Experts of a small language model.
Size: 13 layers, width 192.
Training: a variant of SOAP for the experts, 648M tokens, 5287 steps.
Below are experts of layer 5 (counted from 0) of a mixture-of-experts language model. Rows are named router (the router's row for the expert), up (a neuron's input weights, with its number) and show model dimensions 0-191. Each number is 128 + 32 x the weight over its row's rms, rounded and kept within 0 to 255. Numbers have three digits each.
After each expert's rows: "gets" lists some tokens that make up at least twice as much of what it gets as of all text. This comes from a sample of Wikipedia text that the model never trained on. Tokens count by the router's weight.

# expert 29
router:072087178114172082212145117119150109120105144052101091074099165184068121088175160156120114132145128167130135099179120114107185106135126136058179176145129159154110125115069127141192063127093116114137128165122089151204141147131087131154107045122122178138146101201128179086134186131154119131168129118135137112111114133124135092076166142119156153110192116137118177129132149139125173095097165126139074177138099155150138152145177144114155086139180162078124117186102169102094139085113134136135105167070186126176093125121155123134086167138103076086138126114123143115118119122124133086
up0:175089108138150107107126097083124040103139147085152129153159106151081062049079136193145137082162072182176134135137136087121210114139125153151201118124130092134154166168129165155118075149086103127168072156191187147103121165130157174123160144122063174133124162126120139087184095172118129100122155097127153085128152106111075104164141135138164143125130125119112172161139116175103192125156133089166137123136129136158103197108151131163132149095087072161158120143094194131145181146171119141155144125134168102084138138163117121152166164155055122107096161111159143101126162120150151137
up1:132062113111144130082147109159150169146075161030132123118152091133148142117106116204086129105139108124143135095140090123175129174090138120213136136085157166082151162124107136120116141198166109094100087118152072130163139144049113178118173132091119133146171120103137106093153111083145152155150102114138088100101130104117145142156061135170101132206141127105122205129156162151053157128129168126162134151141157126157120087164150121108119107156159139145148137198115168100106166182197171147167147140068136118162099079104124141080110197130190117098130171115121162106137142092110144093
up2:115091172160092118127111093139147164121125145172139137101124101184094103078118146089121121146106106113134114130126173193163098148104165145114117166122152091063097068071072190140120086144194080158078112123125106111151138176168136121167126179086088129129130168174078081122154113191074178120159123138132123124124076131178110168129151128120082159148188092139079090142106134176102184159145098102099108217161151170088128115089149144188166142140183162094155112110138136154122133118088130106058136123097150146118134056161135206099150182095118121154132137127149121087119109111126156081
gets: " |", "-", "|", " ", ".", ":"

# expert 34
router:139088143109166090124114074109143097107080161109150118105056104154148120140166089140104185099125132100093102082133112161085123115060124074155173105103122181150129134097120123080163111109113126133127119146108123141136152109156099130168090076145140082161166108162148203119139140066148115114091166169089089118127117155152156136103129110061135121119134067126129143110125174161159128062128201190113115201143110244164112107112195103087117094181161056126144118184129131142096115139127152126107094117056132127158126131182108126164062176137123136130208129119143157137124126119114127169
up0:135142138203162134154180152137108144173130129151116100139151124089201077174145145147112142181169124131148107127118076166142149141138123109156203111132157113143166149156135127146080139184122183087102158119106129133089125145093174039098174133125113083162102143113105136121174065154068154156120117128132062147084106133208067129083147093120077144126117039149128113131140128089186143139089088133080132085181113134117147119119158109113095134152162079112071140143143155140156136120163148081065101168152150130157143094177177172140132147135135129103142145110033070140140138090144089118
up1:159136137150181105113181096136124131133121105155063118102077109084103149157108073133137184125093155100082128094141111034097140080202085086177156152115148100133076141145081169127117173120133061098162123131106158084160110147107138090129137100130086111151112141153146138104162160147131092147144115188123123069102138144135101110140120115144197112203127075208165168101160144147123123111148106098151115108121124153134124086127108097041136174104101149145135082121145130150187158155090166140129132146166095135082146144037163084140096074156184097136085135148111178143181140133083121130
up2:068079139102110145170173159171145086114130177121117118145159116126129109188134092058131123111216092153135136169119127100149143137143146149112103149100100133187099083142074109131139139127158080105102199103174069126168122136171162157180137116141155087081129152165123166074121044097136103115109128167177136159124080157175169154076120077111122152144151156127065128036096147086173107095112046147134093116173121119170097096115157120126115099092112168120129185093101175122082095136111063096128130103163073161173158153124150101128138126111134129163105114120092120100111166164125128127
gets: " |", ";", "---|---|---|---|", " 0", " 1", "|"

# expert 8
router:112089147106155090131097108131150105101091168070105130090139123119106107068211157111149149190158171148132139076104069138055186144114153123107177116112162163159090150122116171141158082120113126129137169125197135147126136111151104137210085153068162132143103110186152157111124144094156132110095165102104100157136140150117120137110146086056163161198118107098165098153139182161122144136072169140138067141139100197161114085120115093159106088195125114123121101160098119100098083113098150098154131129092160152177127103121132193156115160100117097034106106137079141134164157148100149099
up0:158118130177083116144178085163109096167104121132093092130125135127218132126187095154129134120099123133113081151131143156176095126112104134160170140095050154137174119109123117135141133091116117109118128093039151123109081110059148092133085119202103149094105119116121113081146093113103130141117142155198103161157113104094102134077112184065144130184081143129161113134106155145100132143092147043172173064146113173152104139179118186094171115142157107173190122103092148073135111133126137089120162123115141096137146158119080105174111076136114142183119165130124119094074073165185116088
up1:119122117152145127135105103110122160167067149126116086098163124159156110172116168127118109095096115089099143095123116141188139164163100081101167100109114141163112127089128106174141176112118126131129221129028102127141158146111143113115126042141101122191150146151140156115140181072154160124147164084088147100111133108190135179117180114157168122035100081101083138161119158084117088149147177125125090137103095156117152146156092137064127118163101068100124141182170183120066140179165166146171131098126135139110159155146123133067032168150082112139128113157110123157137129109104160143
up2:148147130098133087191095147135100122112157161124151102122114144120117146132135126167134101095147099152080099166103178075125101062051121118128141111148131150127122084135114146082154111130108060136126070110162175128112077113182155103154085117120068087149169081138146096113105103098152118126106108093146068128188124135156124168152111132101142056080086100072153102114108115170120173089083099062174170150077186110149088129138141120103126138095155139129091093139128121144119131133074163155180133117097147158131105192188120112155062037052150180115078115124121117124114191165167110140
gets: " |", " ", ":", ";", ")", " ("

# expert 45
router:140072195123139097101165108127132113151081233070117137162156143147172137115131107181108158130160103106121161075206121139074200160135100094132216083135122192168131109139155089122125089087179093104140190164171098122111153145116128143153145075119151128137137059153077186135115155062125156140141120105115126158142104188128096116102167071150134176153125115145102145119133126126147153105082131128111093155146161168103111076163155160169115095186190132112107124183139099149109111107145145141151100126118088158067118102166085132144077086156147125151120136139129123170178103180129144157
up10:185095168110084101129130164156086116101041158109095140152141126101110143171135106104087165171116163122180127091120143125154169193127156150123171120122111091126129132111141095172070181120108156139100132115116143095102147129121140086110104091088095143141104152134177201189154173135109082102136051182056134092140180146075164152133099105156167169193177151120139134098126139102131173148104142115096112134027165139100171157097087113082092117128185142111121080104130163124174130125104142142185104086155153148143117080117069148120145148127152174157186171141151074092126131129087135138
up11:167105135185162106138164099140139175130118138185134127152126099127143115090094106100084144113169133130171191071171119101109153183141116172099147114062182150152097136101137193122096172140080140102117091132158165105135118128178156111110104106105149121147136134142068110159088075187067096157070148116168041109130146115047123122164115149076149130125086108155192146203150123182124116117096100105093099137169147135153104149150102108147148138143092111138162069147162079150126163158114128077152139093101084097160104145140087087107123139092146110113114108179131124080191126063184149179
up12:115095165089093098124090101099155098174140093120105100139101126064091165166127141068162121126135118170069070114078090115093131160127141070173107108128142098117219094141119173079096114134129108124119146131125101113061160155081103104109106147127092104182151169106187132150108133097159128119140072024120121158158162138128144145129164118178078170127138122121145106108128092101090129107132218166101073112149188098131133087111179095182155167106145141088153145124127149123166126118175103130097159122147175094147151104119093190124133122085140168196151138087115164179068156146147143098
gets: " a", " an", " ", "A", " A", " the"

# expert 24
router:118094147106181083089136105124177087156104216099116118157144113121087140117163115134133179145091181137118162127119113166094157134107148104070129127134129116132148115154112097134159085108141115115166177116118140115202107132117085136164134122052113169143147074118126189057078153126169114130148133186104097118190156194123137105134136138109155153102144155175108092155232127203142151079141173119130117174096175125105121098139149121137121088163199119065096100113106072070104099087153145145169130139096080156174142086169062156132093133143141128055115116150137148133108109104150164139
up10:134096105148129114164153112116132100112149094111011104180112169120107076096137168104123147186209080128140171116109192121119137091152119163118091076119130112183125161167092148129176137156129148078107137117154127175192110119142115135114127109105119151124100092141113093103135159149197171110134074089121133098144107092177134090140121173143130122118158194150150162108136161131115173119082145078157220153128145115111148174127165122110121090213107213145104176097084125151145135145131203113110047099165116092108134113125123155112152134155128122110092161120144120109134154150103062077
up11:108089151114122150150141154169111096165051106142105109134154139098098202120124182153152178154063118139202154122096131098146128161148098164144118123134086180055167079117142085128117114158100139078163147144162097137182160120108158145118104063156168107164070117106150093121174102094146108077106060153121155115141087110164087141186129121107125141066058138126072111099200123106150101097137102098147101102116129179132110091098164124152135085127157132221148119139112121153081160084113126105104115138107171141154102118156171170112137058117156140157175150175152147127157158116182166107
up12:158136141136114112111122132111105144115070122136153146129154117208137166078115132175107180091094111143186112149095190110172144187155086193129131149176131112168119089051092105180123111108059123123123181181112157106153132148117146089135094166176142088085099103142107149087159128104150151073145139155135107103090141121121054138127134148161182116143090099151082072221110104104173151146141149164127202121200109174172125131098067127131142165127139141110146127156170141158171127100158080100151199111114130138131096147168156112142160082114119073127128124105101124109074115075112125079
gets: "20", "–20", " 19", "–19", "0", "°"

# expert 40
router:119104178146158106056135115103143082172064158103090089142117138149121071160155126178206156173153139188055075130180164130115129135080108103105114104183170129095101116137090145065132146111192131091170151092105189154135119106102087114159124119116105182146123142115115216098164117130115150125108172128121108124112150169166130121103137037121144171101135099190162102142146130132155152119077175171111150114132117136162158098140149186144116112157094139111168105166079105088101149054092147096110156080110086118094111068155083125130082136113141148108134085174121168138163109130111108118
up0:110136062131112149120051086102161091121103182104114073076179149139146110099085083096165115089192078120110127131139180136124142111122148140116160097128172121115144090095126174189116081177157199081182129106101065077127113110134106189143165141123091172108130148167139126145135078125114120162125140111141174102140164122150134138160155228092150133173135098127175087149090096170128154138144099173118164146111170108151130153069113172122142125163169171149156169162134090098100142109159144147107136127146151153172088127138096060134118128144094106157172150132201105081173172111153187158
up1:134101146135150080169132118124096141109125114102080155118117117113092146141136093094130099197051104125126124130069099140122180141071129131130119146132115134213139129090103156114160155090133186067125123186141102123178134148130130111173140141135143114120165110095150125119055147121137160147156080076146108027146122150094152160179149155134106063130148097097128131083136098170033177122170189125052125087137098134148176140130108110137123057150113109111135154069121105125182112155065159117148144190112155117154128113185081090131120169063165173115138154120107158119135073125106091125
up2:109130160135170114180087178081131132133077128131126074155139139135097093074097158170138135121142140109123127088165131128145155187100106157092137152090113154175174094108118102160187090116103170139185112096111153114102213134140092078154104122098104142091161105106132115190106116169163126120149122179172096088135117163194119127157046104174101104146140133145072139090129101118157114146154159142175097159148087185147168120169163132086135045094198108097105151212144166113107162114105100188111130104132105145138151112134114094095200155094111165153179163138164157110112158156083129126
gets: "s", "ation", " film", "ment", "ism", " music"

# expert 7
router:101101202124163115160160097112143105120038145124095130100120125111143103161137166175132109170120123187079097133117112137077137148080079143096169096138127133074113049162126139074172134062158105210136163159109109165107126129112102102161038101077125175131141163132121146139143125137144161125136214135086137164153126156181114073132106091073128143118121081128128104143165131172177150131132111190137136104148138126147120074132120138095121152158151131087185107112109135081109117140137146103090067124115103119102080052099081154137117162110148129100155169169150210158156163124137175163
up0:086121131147121134194155097118112116107122142139139146113135119155096098169145147111099153097112094182217093100126133186145130176161129145137137088106159131152177114126055108140101127054179074103143165101118149147085126101188078147159088160188175104164108097132178064140127162108100175114060138136144111142139154173091166141146096073179177117118066115144131205095108080113153144112069147113144071125160138153146116114175151114120093157146063190102095129099135130183145075125139135165116119175093130123096146112107113123179142120113107136098105112095138158159161154137038136160
up1:137076149129161121117164087170156182163114149222167078074113089142146144095146141099170075088150100081165151135107113133115155125140154143169140109131068099081127164147162100161070146159118113152085128138127118115190153072086106125189123104114137123148179138152122216190104108143115158132070131118099142143106106114165129105152062132122212161107128116188160132155100107105145050106110173146130121143108168112111092163184109171097111158112139117132179132095145217161157118133144128101092159165097118180136115101064135167162133116115097131104114169147107129108194118121116173142
up2:106105117115158146116072130091176053161169086138065105128110133167165138173103170081177125174071106156094169147148162103124110112083112166183083148153079124124128113100116147138138145091107174114099134097127161104119178096093150123111044171162120117113066102090148139086124123146168120102148216105136135140090145209185119133174125112201142124110150122109112135124140143139142100181135121133066146125104137134133099120073183110149107097132134152112092100149124114118092132063071223109114148107166171202133161138129099129114095141118169160175117159131087115144113078156117177146
gets: "s", "ion", "ia", "us", "a", "es"

# expert 37
router:096111164151210088152152123125167045112090204114117131143089122159087122111164121139167111182179160136125118083104090134114123169113165150096183148164168133103108114127151144136144141119225124098204116164080095087168155090116123116192103151083132137146131143173158133109116131083118125154074120153095122140110156178154145089100143144052110163199128124145149147098167131105155194104117123159115083169157118108133137122116126177161123064147147134092110095127096114109116120118104067086168098159118138124123109102106120135202094121160175128113157151142123205070170113180093162151
up0:178133135105207144107052121113100096147110147091186128066085161131126120073096114118151065164158142081135126109154093085059081137154101140143134164112142066112128147164185109119141130157112128093098124137095112137102079130103077112085185106112115138116194139187087200157134142115096128113137050142084106179115121164178107126184165143132194087149094081086178108076178163098135121159139094131186102156164102120161132118140175124140122159119137081095123116140130107093144143136169149103148167192103080093113123074158175101127137150165104106123155086137114186134141152164114129121
up1:105142113073158127084159120109125067125161132101141098128125117202107125126188133168127118142115144073076174099187127141163156175134095108108181118168145122114077135109116137118138092218135128077096118145164143124134089132093161182117104107129158177088138076155128126134144112151157166107107163191076130078153178178093065107169201135136099137103087152127139125115135140102150146145170127083167133135150116090104157101088147092177097146137187154153134109117098125136146108109165032194167144059126126126120129099124130114160145110150140177106161170070108057097105166171186110140
up2:171166157198070164185086181138105059097125085144066101090097156087134148130135087122106168107133169142155111126140090126168099131080124085161182126234161115046097098097105183100122141169108049146159108098164135186142136122131167080158148200102140125109112134129072119127112098127133130139133157120173151131116177083121082120148170130101107127169143081155129136124149097121117120085167188199171087158118123136101093129122143114133084120141162126100171135158143175153164090121152118105115116108125143134115098105100203122171117158167088140132149108084121178150103142134128170167
gets: "oc", "c", "e", "ri", "ba", "in"